From a checkpoint of a small mixture-of-experts model trained on Wikipedia.
Experts: 12 experts in each of 7 layers, 1 pick a token.
Training: a variant of SOAP for the experts, 4459 steps.
Below are experts of layer 7 (counted from 0) of a mixture-of-experts language model. Rows are named router (the router's row for the expert), gate (a neuron's input weights, with its number), up (a neuron's input weights, with its number), down (a neuron's output weights, with its number) and show model dimensions 192-255. Each number is 500 + 50 x the weight over its row's rms, rounded and kept within 0 to 999. Numbers have three digits each.
After each expert's rows: a language model's description of what the expert responds to; "raises" lists some tokens whose logits its average output raises strongly, later layers aside. This comes from a sample of Wikipedia text that the model never trained on.

# expert 3
router:510482520451459452415537470545505410495426445522536510449479549491534375527542521616527525586473432540479477409505459536514558515486471529484533557556494412511604513392547391543485570454455493
gate0:496552544495620611507481500437492475478580521501526512520501486550552463482561558469413584553486542519469548517512488491565380541482530489414579455411441564480518485567608384516612550508481484
up0:501511516506586461535435546506505416521577532451535502493501508521538453451502586491448530513476455507520612551477376491516434599440503488407543425424478489549483549551548410531569560496521434
down0:456520513540434468503444487437542435565520488411614530538480488471496487486526577468402523527514557463476509453449401488481514562446495426548542495442529411488490536379487554587487515462450483
gate1:542512435483469471503494512511578481538505483535509521557484532510503494622497447536504454543490582592495407373472478488540445506446409517561578454613503567477543629522589505501513478445515537
up1:532506510475566497486510442500458412514575510460520503416492576536410506452473572513491460425594478462556547553462445507436507418604567553459458424433547413533524462521414443547480446470540545
down1:487434441488475523534529581466432533500499506542480526520500517538512397542419504464376525481494428513539420551458567511586489570517449480530614470513541539506524484473502443427520463441476477
gate2:466519534501429615544482564497467470462506426454539455351482537497508453516505444528547449570460549495572439501509555466500541557573501502478578373482403484573507542496470435538452499477480502
up2:480509514462442493519550548488548434457549438447507419554456560598494432549443535550515458536478527455572518432349525499511520565436519523529502430407522503485519571417449499494383555511518430
down2:562522392477498529526492486537516423598588427457560484444527528558592522556543537486537569540447490545417428422496415434592499507433550502559592523480457557520475431579521561492549459466527555
gate3:472553530400430547431464436599414514495523515506472478470384580520506474484490460484436470502595531477506548545514452465475450500519488532505461523477485521456480533584439555503502491489543492
up3:397478534491450492515480499443530467480478469469473570450515494513435579471500508492452479494436489444488474479536461462493566509495487524486495489474499544489553521484444494548577476490503510
down3:434538556542484465492441527448491539505483517512464540455472578483506548540487489461395471455496523521413438404437523439496479542546499480561534505452556431445536490539518505457423519565506343
gate4:566550493520473459480471470566484517443517401525536484626469502515466401533590496537508502460394524487560552515478560548441486523509532431467516519579523426531441452557466385576559493547542522
up4:510532469453556514487476546482515558495460479518521489594438486547461414541580562526540461487408460480585577569475544498457477499494522413498506501574516429523451408596458420572556484526511520
down4:441404477436495502472533473638512518539530527498452496475541502434540552502464521461484485528450487418409517481453502397509514519459526575575514593394490473519571470444486500464459463457539465
Description: Space before numbers. Bare space or opening parenthesis before a number or value, mostly in table cells and infobox fields like Released: 1991, $, £.
raises: "1", "2", "3", "4", "6", "5"

# expert 2
router:541528492508589523449516522475495442423499496487462431432552463474453360435567478499492534481545534452536581426526579513491511412571533518561461503536502514466540521533582496524473523505488516
gate0:468446452499537471482503442448458478495426489521509530562470506497497562355498520528538546476465481521478436451489566521459511543462446557508513526527496581580432506450542540563454450483496466
up0:488556448435461586515496559578519571405495493452460515578419422519568553465446555465535513522498546480511387456526564478413450496418451513548612509532493507505487526468522571552500446493454388
down0:519532507463545501326462574484517484422454447562478557502477461502535411583532446494504467483574459522626541440440519504514534527548552522510471536424428538476503522501552412438505462479544539
gate1:539462474495537512633503496513553473446560415496489506499502454524516582417442465612435496499488462512532556494575492502559448607485458541553488513479494430429528553542536513482600528488552576
up1:512572490522563455560439518442452493452570536506541510537475469596492480430424552433520474472435431554515546519455571452458495495427582510501494551486547537517484542574500570569498470386525420
down1:554457525377555577581498447498518529488517408438546527470474462511498513485469463498508520504491550477516489456584565517622484506546511519487458540575557592483537415476497503526558520584608613
gate2:463529469568534524405499463508480601411572441459544414524506422518468506563543563517529490583444502551491517546409485439513537476456583490509403428570482478435415533586532440486451493534502522
up2:612559543485447519537510516514495420520386518459570546438553604409560496485478443436597494499578522470515389437565533535427513510552452475542420520471473548492523500400562457490590519528521494
down2:500448453515564451481536540553383531426427443489571501435572531464559507517499480541532586548402486528481517551539425452492418502537534551520518504444565488540549508563538524497496583519530537
gate3:473538514447393500531472524466413532567470429534496540500596436515498489527597496400472512466477500525479445469398507523460482560517459523420527484637438436557519537558430520540415488500477555
up3:541538519434510419456501525453437562522501524528412474511574482488531511431597463482473481494506489497467533562447354607564500437442491486473524508493435430564528449498451459451427440567478558
down3:560470565450531477575463485423464565449534543431510516370476476573609510468391500550564469527493503496471440431501469456571533483451491530592462465430550517563584449494560348597484473498548553
gate4:568454423518507554526584451457455473459409446440502498552643488463543459427628550447475420468456456474501602519536524493543544509434545519409581500557466392432534507522432490503460572438593487
up4:440476560468517376518424490602582524466577562554519530496392485523585486546466512576578594551548569552491465489492425510562529513564533446510442528521483588542508482489528473501435470506499539
down4:567579516619499574465518550417419541452512476519595519519527630456539467460475499552396435448470490479503453525516517454516424569534534511538500456557493435502571523496492549554434503455476413
Description: Verb particles, prepositions. Prepositions and particles following verbs or nouns, plus some action verbs: cope with, picked up, set up, made, against, into.
raises: " the", " a", " "

# expert 5
router:455516472524515539498573493462479506463469523504487499564453572433501536509523480526392519534533522418565541507523541519538487459499443500470468519508385590419574533441592494512393456474395474
gate0:444534546471515539566505425424417510459479505446432563560491567574546412554457524612465421515457441485534587490567560506580523474529495544589464526481555533556499480448361466489557631551544554
up0:523490488522508484490465585474535537517556454566535450478472417437447487439504560526593506477501636555512462520464511486471553610568502519434494456578496487438492477557538520440498381493493445
down0:566479465506563481577569516543390445547480565462518533547421398524569550541562531486487506535466382552608419514452413525558525551502518599557536425430590515490567566475553485513479501489474567
gate1:485463570594497500585597527542620495496495527614448537512484520575522449554471443464507511489507469471482456416450425490557462575468498556503525510384497592485527475457472554536453597449521452
up1:445530547555471478465585564487549492561491520583471518502559571532494476526366553550488469507511433462456400409449467551424446477550478510567493543501527538567491426469527527519487493459522530
down1:504434494449581425495499566498423555476486507465501461518496419526487514513424463452548505497504402352520513444548609405504406438565489477527469530447567521459458519545521496521533417459544543
gate2:523511554539486522434572525526471497477495458463506624484475581522522564379520496528507516496438493451499429457455450408532662536554482514532524474456470530534535430496509497449541485529559494
up2:473427452475521574504499516522536509555465535552495494516452534467473573536496583594441415565618513586516464529484511563452489528493464508464514555490540524573586502532521482486516528518469509
down2:590581435471530587536579528497471460592558516435521526490425458494520492494487547541488536468487512579469493468552452496457445557560508523479444523591462470509497433537477419394462496513519548
gate3:472528473361541534454554470493524492520499444573465557414492471591498456558567493416508521458458488614570602537454500479501463507464554571371503480453432544491381477486559527543429455585557492
up3:531374500447503462442507571499502556473578423582453483457566445563468442539536556547509501564440516557422524499483496443481495510455433514426425428503523486555557469438559530419489518456485500
down3:509404353580578545467447469498511529448512580485496488483499470500510504431460414582439460429364413451566442488524559543496524405552453505544416533593529566525472459514484497454593529514530480
gate4:445458462483478495496463453573619455453387545458509507489562537422463518487455535472538544463495564513451527584482559539453521384506529503504413480411479508458567511495529533514501444529560558
up4:418478440491469507514491537549560463516465519402527526505521586424482596472471532539455493470520529505461481437446471526444557377578530465456477457497469511512523523544503517529502412581479528
down4:491464472474519541555565534528492419483472397470556462591528518517569466536527492525541518442449557514437534363523510438519437516545535451440516516533573539525525553502448597453567476407460537
Description: Later number digits. Middle and final digits of long numbers, coordinates and years, plus units like million, mm, kg, cm after numbers.
raises: ".", ",", " and", " (", ".\n\n", "–"

# expert 6
router:531576571464461497476436521466503493501436480535469381585468594488541503486492474489438494505562471539549538519506435532463473460498441593441536572457457547512488508512470483505544518635557478
gate0:488529414474528504489575485399483513549480454491462477481493430498540483472513509555593494573561520489519550554428504419387406523391531460496480565419438478500494458581511536565541557458539515
up0:527497528486522455507512465573438418552480594581517495471565536470526515451526472438557578552569537505496482580445463543537455606480514517515500509470509487512450410466534522517557529430502537
down0:549609488482502505441605475487477520562491562571420496482592460570446462524497441479588591511520430454441416459552562522444498517421476587458505526401495525582539553533435464502497591527444542
gate1:471518444466328464526512449418405510542548481522546514508466582496563456420471468507479481475466576587588478506405558576536582513444567474480556595541423446557507498565508480497482487529452511
up1:464393506512583491464405536544461521531557470623493455395516581545548497562554518580527557466438507520451488447528507453562487526434524499587398421537488482463399437497538494550445508485430509
down1:456585445439551394379508496464579482477511458455428595529552488476502545563497434465552578497520454526428518600566447478514577532503515516457495454488522421547498515531380510548404465517520371
gate2:598489564497464522484542525504505474435523442486609486518529544516480572489472446502473518477551440486575483476496561552484454559542481579488523534547417567422520486452598532542417455541436465
up2:513555505513443467466532635525517540498612523433473446585451530454478525469495533519471477471485500577492504404611580485399506571514553503548538480429534497441524508529437455501504488486408504
down2:539565540538460513488471511513455533536456449495502524524428550523482531506482513430542534437561579477543406456538455483380523462525456537517543468461594494469476502491444512508481384414456454
gate3:416515531463569547408416581523426476493485483531391478454550575455525558517574417551489446548487447590498556535540569491503418510462449483567474466450510467454529603457502601494423444446567532
up3:394490497460496420439501503504471483563376505532416510486506523473459528495503519561504459498414418583535503509518607502447450488506443478515476515563495490552479460560495484494487568484510502
down3:487520512537511440436500644495480501584467504542487469508481529459514582466590499425489484580442490470499488500543585489515501602475496472516459457604510527539482486493468480578506503584513554
gate4:465436563502579589437547581548559499589519549469583532515588472487507479467515418553503464444461460541576458508446436451483549530584466554530538453522432493441483464503445533538572538497507411
up4:419495505548498600537468482441537432514440521522521518526494459402504464416534550489508458445483416487492514496444418533503573486525512524513482507463488480407404525388591464503512585457516451
down4:554560508421544563430531431539444504469571465473540482424453449524547515482455466510508569529498552538445503467390529486574415387544505559516481503429539440504553476530528528487537490372474539
Description: Word-internal English pieces. Early sub-word pieces inside ordinary English words, like aff-in-ities, cl-o-aca, up-l-ink, plus pronouns I, we, you, us.
raises: " and", ",", "in", "i", "y", "er"

# expert 4
router:448494509464627493438435532504427483491510462573548477465479538444523552485501486480435585532474473530585585425512597618518455483543539411465505528534448606498543470503507536671497527506465533
gate0:428527539497546413512449442483427520477487551518546515518613573480464560449544514558485533514532594430459502571438514504435498570520527518525448572436522379462515491450473508558537463560507503
up0:411463474449467584561497547465456551505403476533607438423573468415514483497515543550516465510515509488475536480453484482463537468460494517475466581488467386522419600385471474558502505518446458
down0:476517497497538438536458431539453588585494561508428448472507494513555489501596493455446535500552541477491454496539482497496507533510497487490498456466531499567560572610576479561506482510448454
gate1:489495524476471536498492538554516486462484543526560516564532489369540526511537586416480511475438538578476453478497466492468541501406514585495485495494502475505512514565426471488448499425538565
up1:554530525499564545520558514500446573580597410507480489465486490535513530421560506475438610512534557540454528518509452451492518497449543495516466460497530480529458501498612466554408541540545419
down1:450604475482546549554506421458451566504478380504491499614528436561495445410503533496506439560486432539451513530551528418475504461405499543484551504445470522449470424521489377553466529538511465
gate2:504469472435543595498425533577492441495519388523600517529478493558537499441560484484470563501517554523590454387499551607525486501542561449426482484524487541531551555542559465467411454498547547
up2:520491426476506575498479528421525387572523422484507502507393461491475604517567461468466593468523594488608550368512524605489502465476497489487526477426451530497506593528506546534429516544539549
down2:441496509512456496534500545522617531532533420503430472550450569476420506501440465634548494556571545496468458465503476476541490566513509512598519459510579478526470457550492511469474514465525452
gate3:538550447376597546474531509507432557555541489568509464432447424552528406538459443505537488445412509470536436459409536448522444508405495473496496515518426474507423474536432490494485430511552544
up3:585458492454379556484531479460483484486508459492571434559430512445434486449529533465452470496539453532379602500477422496642418439525558507559479452588459501504559516514474514545419504500564560
down3:522549424458550490438536482470397552582479449483488477600365473493554454486581499518534519466546535498432486546525478558530498465551601559524503540551493454479520441585504488529530508464466496
gate4:451458528560537545504455511545564469509485539544518453501564493556562461544424488466562509437502486524599509530412434484471415504460419443493590462490452483560489542572582487528520452507419516
up4:546455483416402477437501473431480483532496573424543523582417511534527503557547416564500455589427490552530488477522513483540450467513434550458522563525489471419428486477473498532428573507599605
down4:559567553451447517550544577585513522458553553413475517519453496522554473560514555513498446559528574454439506494518546465407486487457482472491474474435613449493527488500524458478381457430560431
Description: Foreign name fragments. Mid-word pieces of non-English names and words, such as Turkish, Slavic, Persian and Indian names: Sae-id, Suk-um-aran, Beş-ik-taş, Wojcie-ch.
raises: " and", ",", " (", " of", " in", "."

# expert 8
router:428533478450570539493499584497485480464460506561531506558520483542517531486593478582508488540466577448541511471497556515438458441506500399530448488465443477546559510450577465530473507427482443
gate0:510517514448421562430474463481484407401488448389492564506545493560588528448482528567471485533486525525529451484510522504492414512412444410526523425595521486406473487533527527437517456492445499
up0:526542449493542521516504528555529460532407541529506424493555438527515480427542503419455512518496610483451534559390502432425485454524559531466441610455531523392479554579451494518525562505593515
down0:481539593522455448434543502441489505382530478493508510415474543545468516409572527478540437510445576446524448475521508558492504446458529449497633454468542426488582486458536597571530512526418465
gate1:510500417562543569520525489456527528443555463413479531475498407543484524554455561444361462509554482501508488534512512579514534581400498512519466535430479586516434463556502552537582498493524486
up1:487484542590519509478486506569532418484521514511517411571434562525407513517468477521538487505488496606491570542603466476612510572551505518511499556543548551498469538503556529452482423529530500
down1:610451469419485512594583503482395473534446414582506561439398494537461502496535530538431459571498466426549447458420596508488494485484525348426544461567543478525447443465530499458511456451505491
gate2:583534503467562444461494405501530461507541422448573528405518476459487538495586509502481604447524494419460663412534537506529486466525482446391484523450437480453481583462490523534532515520485492
up2:472392589537403543486566517458460513536497472472328473549558510492534416526491475504486451549545582504505558508509449546496439603503487465558440565513436524533520486492528531472595470490517513
down2:451569510472576452467508503501482510460515541448451477544395486576534405516559583510552514525507466459431532506439520467517440499522521439508463532393475532425475470460515521555473508566463435
gate3:381476483412496439497580491625510520539481425493486486512575524541498474509506499502506570566509437496495515351521557568535422519504494518426435479517467517462541481461539543475504466567563620
up3:508426551472462435510426466502532491482532519501482496573460497498584470496542447531408531531479528572533448439565529488481483552573511490475437532453573535479508561553420471534556455519547482
down3:496508503475501628407477557510495355469475511548505488519509396434457402515454585481467468684560486498468428416491428517481524478539532560479526578514427431475532481491479540609464565511498493
gate4:565437545495555531482486535503402504604531484503556495503400560566550483413482531516554495571572410591462483433462539462443393513471474497484539546417526500612549462509554603415485580451485427
up4:578441581486498538535560512472430523536442599468557531497481524556536515386477453451568510555534495483443411497479515415422436453502485545524572527443455472613408539443590585509453505463546530
down4:554510559526483478552587524421485431547497428509485481403560479440464513502422525516492479477564534515433493531437494478518452535501531502502555386427405425477484482450497489501432439588465584
Description: Punctuation marks. Periods ending sentences, decimal points in coordinates, commas in dates and clauses, hyphens, dashes, colons, closing quote-periods.
raises: " The", " In", " He", " It", " On", " A"

# expert 9
router:416490448496498680451582582412422532484472473533543475544491510490542493517433460489482498507510508505581522401593547547502444482549474521531496587549533533462532463401546499494480454493470432
gate0:435538494520469528469459532492534491524509484397596497468447537540573525466673504524531537486422581562465497519547515433488532535540465433621535520511517499497474485470460524522470508452469482
up0:498536473533497410403433536487537479506517426501456460477529462544434602508491538461535534548456510422502509390515406541551559482525433450521509541543506494564625488576463542543467556516515534
down0:476449564520523469477499593461441465453461448491474571495469456507550459547367448409434511492413482462460486466490502582472481610384523472523437458539526491507490516499497468453577477453478554
gate1:500497511431489526507456433480458501473415476548555534457509406552454538512437489506541458523448468492641451507396519550430465454543547491436443451566528539442446515591475450431484407477616446
up1:490466503557558445523504468461498531518617459496424516539513577477515437506567535515458472475542500509456509406588446470562485653522529486449517524535480442510553454430535516597558535543316543
down1:437532463563544544450541518484457454457386609447535597459514475574485467465496483426447431542452535447490521537500423375516494488479559571535582506475446568535507560421479534513503462515521551
gate2:498517476575589460547547498463449528529458540540452414526504537566458440431489489497495573477496521633531474541565480603488523436420553456637428497564461503608598460591468545541413597471482457
up2:503447443450530540431466462455430479469490560536469494566461439500446553389554454437523574494542514449476456556493450434464539458523528556476515488488540559423487584597549541533474494558455497
down2:432524532512400509467436457505570453558521525512504442600446529452453571487502471436569597488511560521424530543507492561481484557504524454465491582469456516604449444472455556490515485492439442
gate3:469452433465455491487440502570510575519487547481549471472513583478528529511461471493444515537529551536450541555485475527567479489436507517473472556593495474514485561479412540484503501583323514
up3:482504505512465486471473520467558531437465520564551480486461541465552466487499576468511521505551515492511510490563470552557410549446486502498371580579490479566561460392493511423445533513494510
down3:504467462509545460441538499463515480547466480527575534557513538422479501562531431456557588531486443373488492511543526404531436636462525551543483532549448427507435533474420477498440461411445508
gate4:537516525523532548429511493485403557461512513466536524491482404486596507558522474496459587560426451465513494505496508572523509423514479538449542511487493477443461526507505567477567505565512545
up4:519536487453483463533497527464506520498458413540425530422522522467471530507474422550548514422501516518524480493490586402387509543429553449477521584455554518499531524554498455514474522488436507
down4:530548437571508420508572466454523477547494499473539483568438576483537498480537537482590464537476471488519522550514450454517535499541519627440481522441531444579450618538510459425449552564463495
Description: Institution and header nouns. Capitalized head nouns of named bodies and table column headers: League, University, County, City, Team, Location, Venue, Total.
raises: " (", ",", " and", " |", " ", " of"

# expert 10
router:535536523539526531484507567410495460509431458553524503543486470498507514512553510438482530556498491513566523465519468520415451474561519460520472591544474501383477483468511511451497473496453407
gate0:469442557539424523498507524616415487449493357528501439507511420568495518594512577416494519559491519459561609413449495484512463485521549494549445475516490544428486562510464477558429503489466508
up0:606486439461508508446461546396523500635478669525393501512473572556528486412478435538431487519508483595443485527544526536523589638507489519501527543522520529490500464526528484481503525425512530
down0:526546413469453509462496509477448490598521497529512557437563548513461519594468416468483422391559582531522492516397491484489456502502496548472518548495501415529464535500442467354470436525449598
gate1:513505574411607565492452578517606468524604506470546585489540530537528512547564475532471518520566370451511490459534495443460443569474489467486536532449430568438529466476534597543543429472569482
up1:568526511458437556501456452476590434496536510524430502468531544514421461572470526479520458523500432481420478511425569509438524527450440556554563494396469474456450460512392469440515458611506589
down1:534555541463530483441382532465556428435518425423521529494506470461502564569569466589559522479499530482538533450563499485567484549451503504445468492450510490509475524577494421628473472503559468
gate2:538441497412404531574588504497474535537527449569506543518515510468464490418571464560536579554499486461593492473484469575397526568526466493468435554481543503512527511550435477516398495499451451
up2:564499548492481488516428548510430497505438533498559516453501510548454494402519521574555476466462532492462560547537488506393520505563547481509590520524497517479517602512566576485497421558439506
down2:577528458503535514488536466508420516610534492526480458547401508580489491521521464494503442540578504533480543442574479561564559481523584388441421523599522506463505441474489510611492553437486508
gate3:499527545383508431510498488532512456545509391517480469504515380505379492485420520431475492479542466618505544562569548533626523461415470512465424527539585451521525593528553434500583488508551560
up3:468594607374519501409470486579499457463483377510486497527461456487413536529475553522524450474513469509511493538573491485629589525513549526498447479598546507544635558561493411541559422495441468
down3:483461499395491533537484356466411510532528441503444425499496471499505529472467571484566492483538433464546469496563464503554475446483510444473422503476488508598551557461447484519531477510529581
gate4:563440543496456486524488594474400515469459613432425547548577534435513473484390550483458473486561505531418392510459542498416457455524437461534531547418427476486516515535518388512446381530532487
up4:552474485409475517492429558456544483563441477582449541517572627457604516452451446440481517569427583533456439435554477503482543495498506498520521500480535493456470485549565532428527450528470438
down4:353559542464520372518497533535573514486519515482515497477444430507485494525503487598543479460498554446459531528521408552527454537501469525496536489483546474495411516529560606555439532436412526
Description: Common head nouns. Ordinary nouns after a determiner or possessive, such as years, film, family, season, series, edition, sources.
raises: ",", ";", " in", " (", " of", "."

# expert 11
router:510603531539488661449417500444545542411334510559516434540459481509502471469439509491485501581601455519481498509512572523418510463540473511444455534587501522459495419425454518503493453525497519
gate0:521454473543528527530528534530553558573411518489562524520471561496535468431493449489524445551525519476516380462493520491463419444558448490568478540487555452478459523494483420469434546432475477
up0:474476526580483459381445428493500519437504555413601519555391535578523499602591494513507538486475499460532475459569460450431542415527450552522537497519540498470532498514486532559585505594465433
down0:486398520537386381548509510477519554496471554520465521460501471531556578529518541537444455503477562497513493436499472532392456480475477507494536503519519502458496562550459507515427415452501439
gate1:421525441507480562502464627392465522505413524529544481472394468578476504458519529479497409508485444539545418529452451515590527548556525485524516461457415461465457505436553487492514596438450472
up1:464565494437538450492445593476529494522540497428487575483449456528446453451517457516481543536533458502527535495440441507561502527435587387589465520493455549497516440409465557465484483470450476
down1:467531528533500459537511481501497535422599555521568519480479520575497509448500619527504405663554457506509420504551508490524491475454569487500508569495453481475539463486452470455586462466541439
gate2:601591455429592511529459479506482514462430528557490554517496511526521465522525471526593592464552491530519535506482435567439470442508509445360475545514520517511485457486531576492463625472447461
up2:427399591580408572492561430496457425562605560546541512542451462475501521487506508501431420487481491457494520475547532479511474524481474555611532489449486540447490489500454477452503437396461548
down2:446526388516440364456545533534496487570529566467472575510515537570390538511502479549521508440460562486527553547507473490470467380477531538515578610516499516610588572501531517554477501539532415
gate3:584548481511468444503499566543509506446433461518607470495467421553498561483520512483443457550515537487531427404553471502522418465532529446453617503535511450536449400472456458501520445550500565
up3:573466478499501495577437413541520568527419506545517529541463480508480563503588517523461503539439526485536526441435540504503477520577514451469563478533540521508491428462556377539545455441612553
down3:460475434424512547433529399659481526492447497479504474458525443547475459564609456527511470410496513448574600412415540515501499503479533476465507537555569521487530607480501504492518507434480493
gate4:541536439564498502503448454425592449460592539535497509571464387492555437394470514531457499542498419448566482503517523515537428503487493544489460490494487473469556502414496575464459471507583450
up4:554381544371486494461546509542535485516501552474523484466454535574454528633542510461489482526500513495449583537479443404527490468488530468508502416450524403496487520531462507501476500499479570
down4:451506519535492459504534541496560447538530471576552494553427528417412523462517497602384491510441525618505582638490448497519495537434545484452575465571418562494460438429442418598478616620484518
Description: Section and table starts. First token after headings or line breaks in biographies and tables: Personal, Career, Individual, American, opening quote marks, table pipes.
raises: ",", ".", " and"

# expert 1
router:472541580524532511537511529468483437486428376514504442539424468443505537463494532438438612541472462505560533443513499546522435423581503430483503540519452500433487489508502559528443568493482506
gate0:507479487507426482499430576437504547514505425474493541488444479500524467519512549465552458667447526448482521408525547579560570530434592537533523529481434477450487469425462489509592530538446525
up0:576479487478500376414450377480585574544541500566529547493411490531500495552515517424421451635488451459508516470463560572498630473444559567517570486541482496491546532482534462449568550462463573
down0:463560497551516424545568439513580469566549528501456490526497436548411546523489542489472571573477439390471519438551502486445528482455420536549498439552555570512580516533440457447511476516521469
gate1:404595533554428595525481588580503559502482491574547510493603647556475496559538620504493540525517473489544460500537405434521458475439539492463515478478407508540412520507566476525516513473519488
up1:555494465377502441444485487471430469452546442379398507430412407439513536467499401524540431400486523498446529499517595541488541506490466507532482470512495484407568519448536499460512521562528484
down1:559492569525447431505488472524518494548474477536464566578484524524404578410522561530439529554475514512525499476527493489497466457527500576469450413487475493521586523525444592577430539584570431
gate2:554566539520538573527493479478487588502487593461430520416470501582434525478600492429550540473488506526435487447511472636491527474585465544539439536525541479423511478552489415566497491550512425
up2:572500598490543496489571499512516514538495449460461592457488518490517565474570503472477600503515453509457430451476447605546513569501409436520500483527448522520493535457544500452425442520532489
down2:421509457463477456528493475605533457565570456501491495625511549542491501529411622506449516498494418604457475368496449513566500461510523408469527475515513492494529400454499566507437463504431469
gate3:508528603525466494471554477463523542559568593480549423542436486419476501482424551547465478459513528533467467475533491506526437546466454502468514601594467423449458476522553475419589553478521441
up3:531574539443517621496480540467599559462556523429556484531482540432439444532469537532470544527440509461469412481549473522455478576485478482441555547543452531526529551506478467464538487519539454
down3:553435500545523379533441406565573470484517558466466527478603476500462441523462465604558507473512551434567511486552476442486576526505463448547455596566553465503507491569464534439445503491441590
gate4:444465472477429553440517579564520523445486511543560516453461559472416502483501435484432458470369474500413552516493483452489522486503514477477530492479448507509615538560508463471516507476469450
up4:556470491517495465542440526486545559535417576580586596542566527459487462497605445494502497523432473448533580502589474462518520444512461563529539467543479450461529526497524501492464460476540495
down4:514477605566394562449410482448457552459427536463497451482603535565482467483527438442512512428534474540487496477564517459593557397585504450480529516504477533472504545401468504586427512480554508
Description: Copulas and clause links. Main verbs is, was, were, been and connectives and, as, also, then after a subject or comma, as in "X is a village".
raises: " a", " the", " ", " in"

# expert 0
router:547553522504566558466542511574534442470437487509495520496394493423578463525550538540575522514530450496584607499536518503482533432529445495516514532521462594462531520387538496495455491417531516
gate0:567486467548443460548504575439434525523448464617503508479537559590502506535547476488454504549446352532547523470495470545600479444565550545442458578569530494472524524534502474471448470459616522
up0:437554510491540551557523500487463560580546447485525494545485489465573458501489580531463555591517496508525530450478503434477555608536363536447567457449457553537528475441585441565535548496548507
down0:462550530428501512480508511450449458456525467463525493493570496545462556439499456570581497490458408570564474560461453512459495437477498444445502469455479519400457575568510481458419535560514475
gate1:413433581575531483476490508464507472525464477511458513472502509490520532464525465462510469421520515577500505537530561498569448477552459449452477546445445464525506446466422474525532530513480529
up1:508413560518554560500439458551519504467495498528517499540518496459425426458531566429506521470481569498531550490525505449365484517539500577496533534514360520549467503472465513546523476505504579
down1:613501417485441517427499480499495573446565519578522522494513444535563496494558577497587558436412480542449468492561514581524373547529513543517529519527553474569452521508552514562429525516394515
gate2:457462526377565548569546462503595459568463412581477478440564509548574550487451525501523606521507578442504487522503549558555531557531487461539530427521502536417440516513478535502449504473493499
up2:503539493550501524509478537447497479553523578486561595587438435501410532563514489568478461458532520539444518487521416553450498480468543579524553521486476515548470508512446403487550473508490437
down2:535468495506483458493558542545434493457512545431456476465515543498458575589528480602523550551575503551573429560457508428483473473474472505593353518498503489479522520491510488528534579553541473
gate3:510590370506475483514618513426528499477515499514562422537453507470407410453530472523433531532534500447539400429574483591471569439575349545475520563457440575525510492475506451555473418491533457
up3:503526529432568499431448467529431518541473428472429390493521495472536558471539595519520433476470451520436500517493533375551454614467587536465506553495482454513490404502608517440529513439529493
down3:544630552518519504521530442490492537491460499533494500539526468512543486478548482498598469563537463461466440475477491569388517451567572496445469482505528607538461504507492426514532476530520511
gate4:504478446502549575535445492567643449429577574513492560499451494558530446501504537468558503455503487532600509558525536425507425459563477478462568530477496624472433437458502470485481505518472487
up4:572468384392578657553509526495470607433456498577502503477381501567545559500542563527528532493478454545481593573533501528553522471535400566466499571509471510565596435539480465481497567395471452
down4:484522496541522434476479521610499518565464450430520517472610464487495532501381461445546513562477528494471476603496506480480460478457487511397499467525458503501602553619465511414502478517538515
Description: Leading year digits. First or early digits of numbers, especially years after a space, dash or parenthesis, like 1 in 1918, 2 in 2020, coordinates.
raises: "9", "0", "7", "8", "2", "6"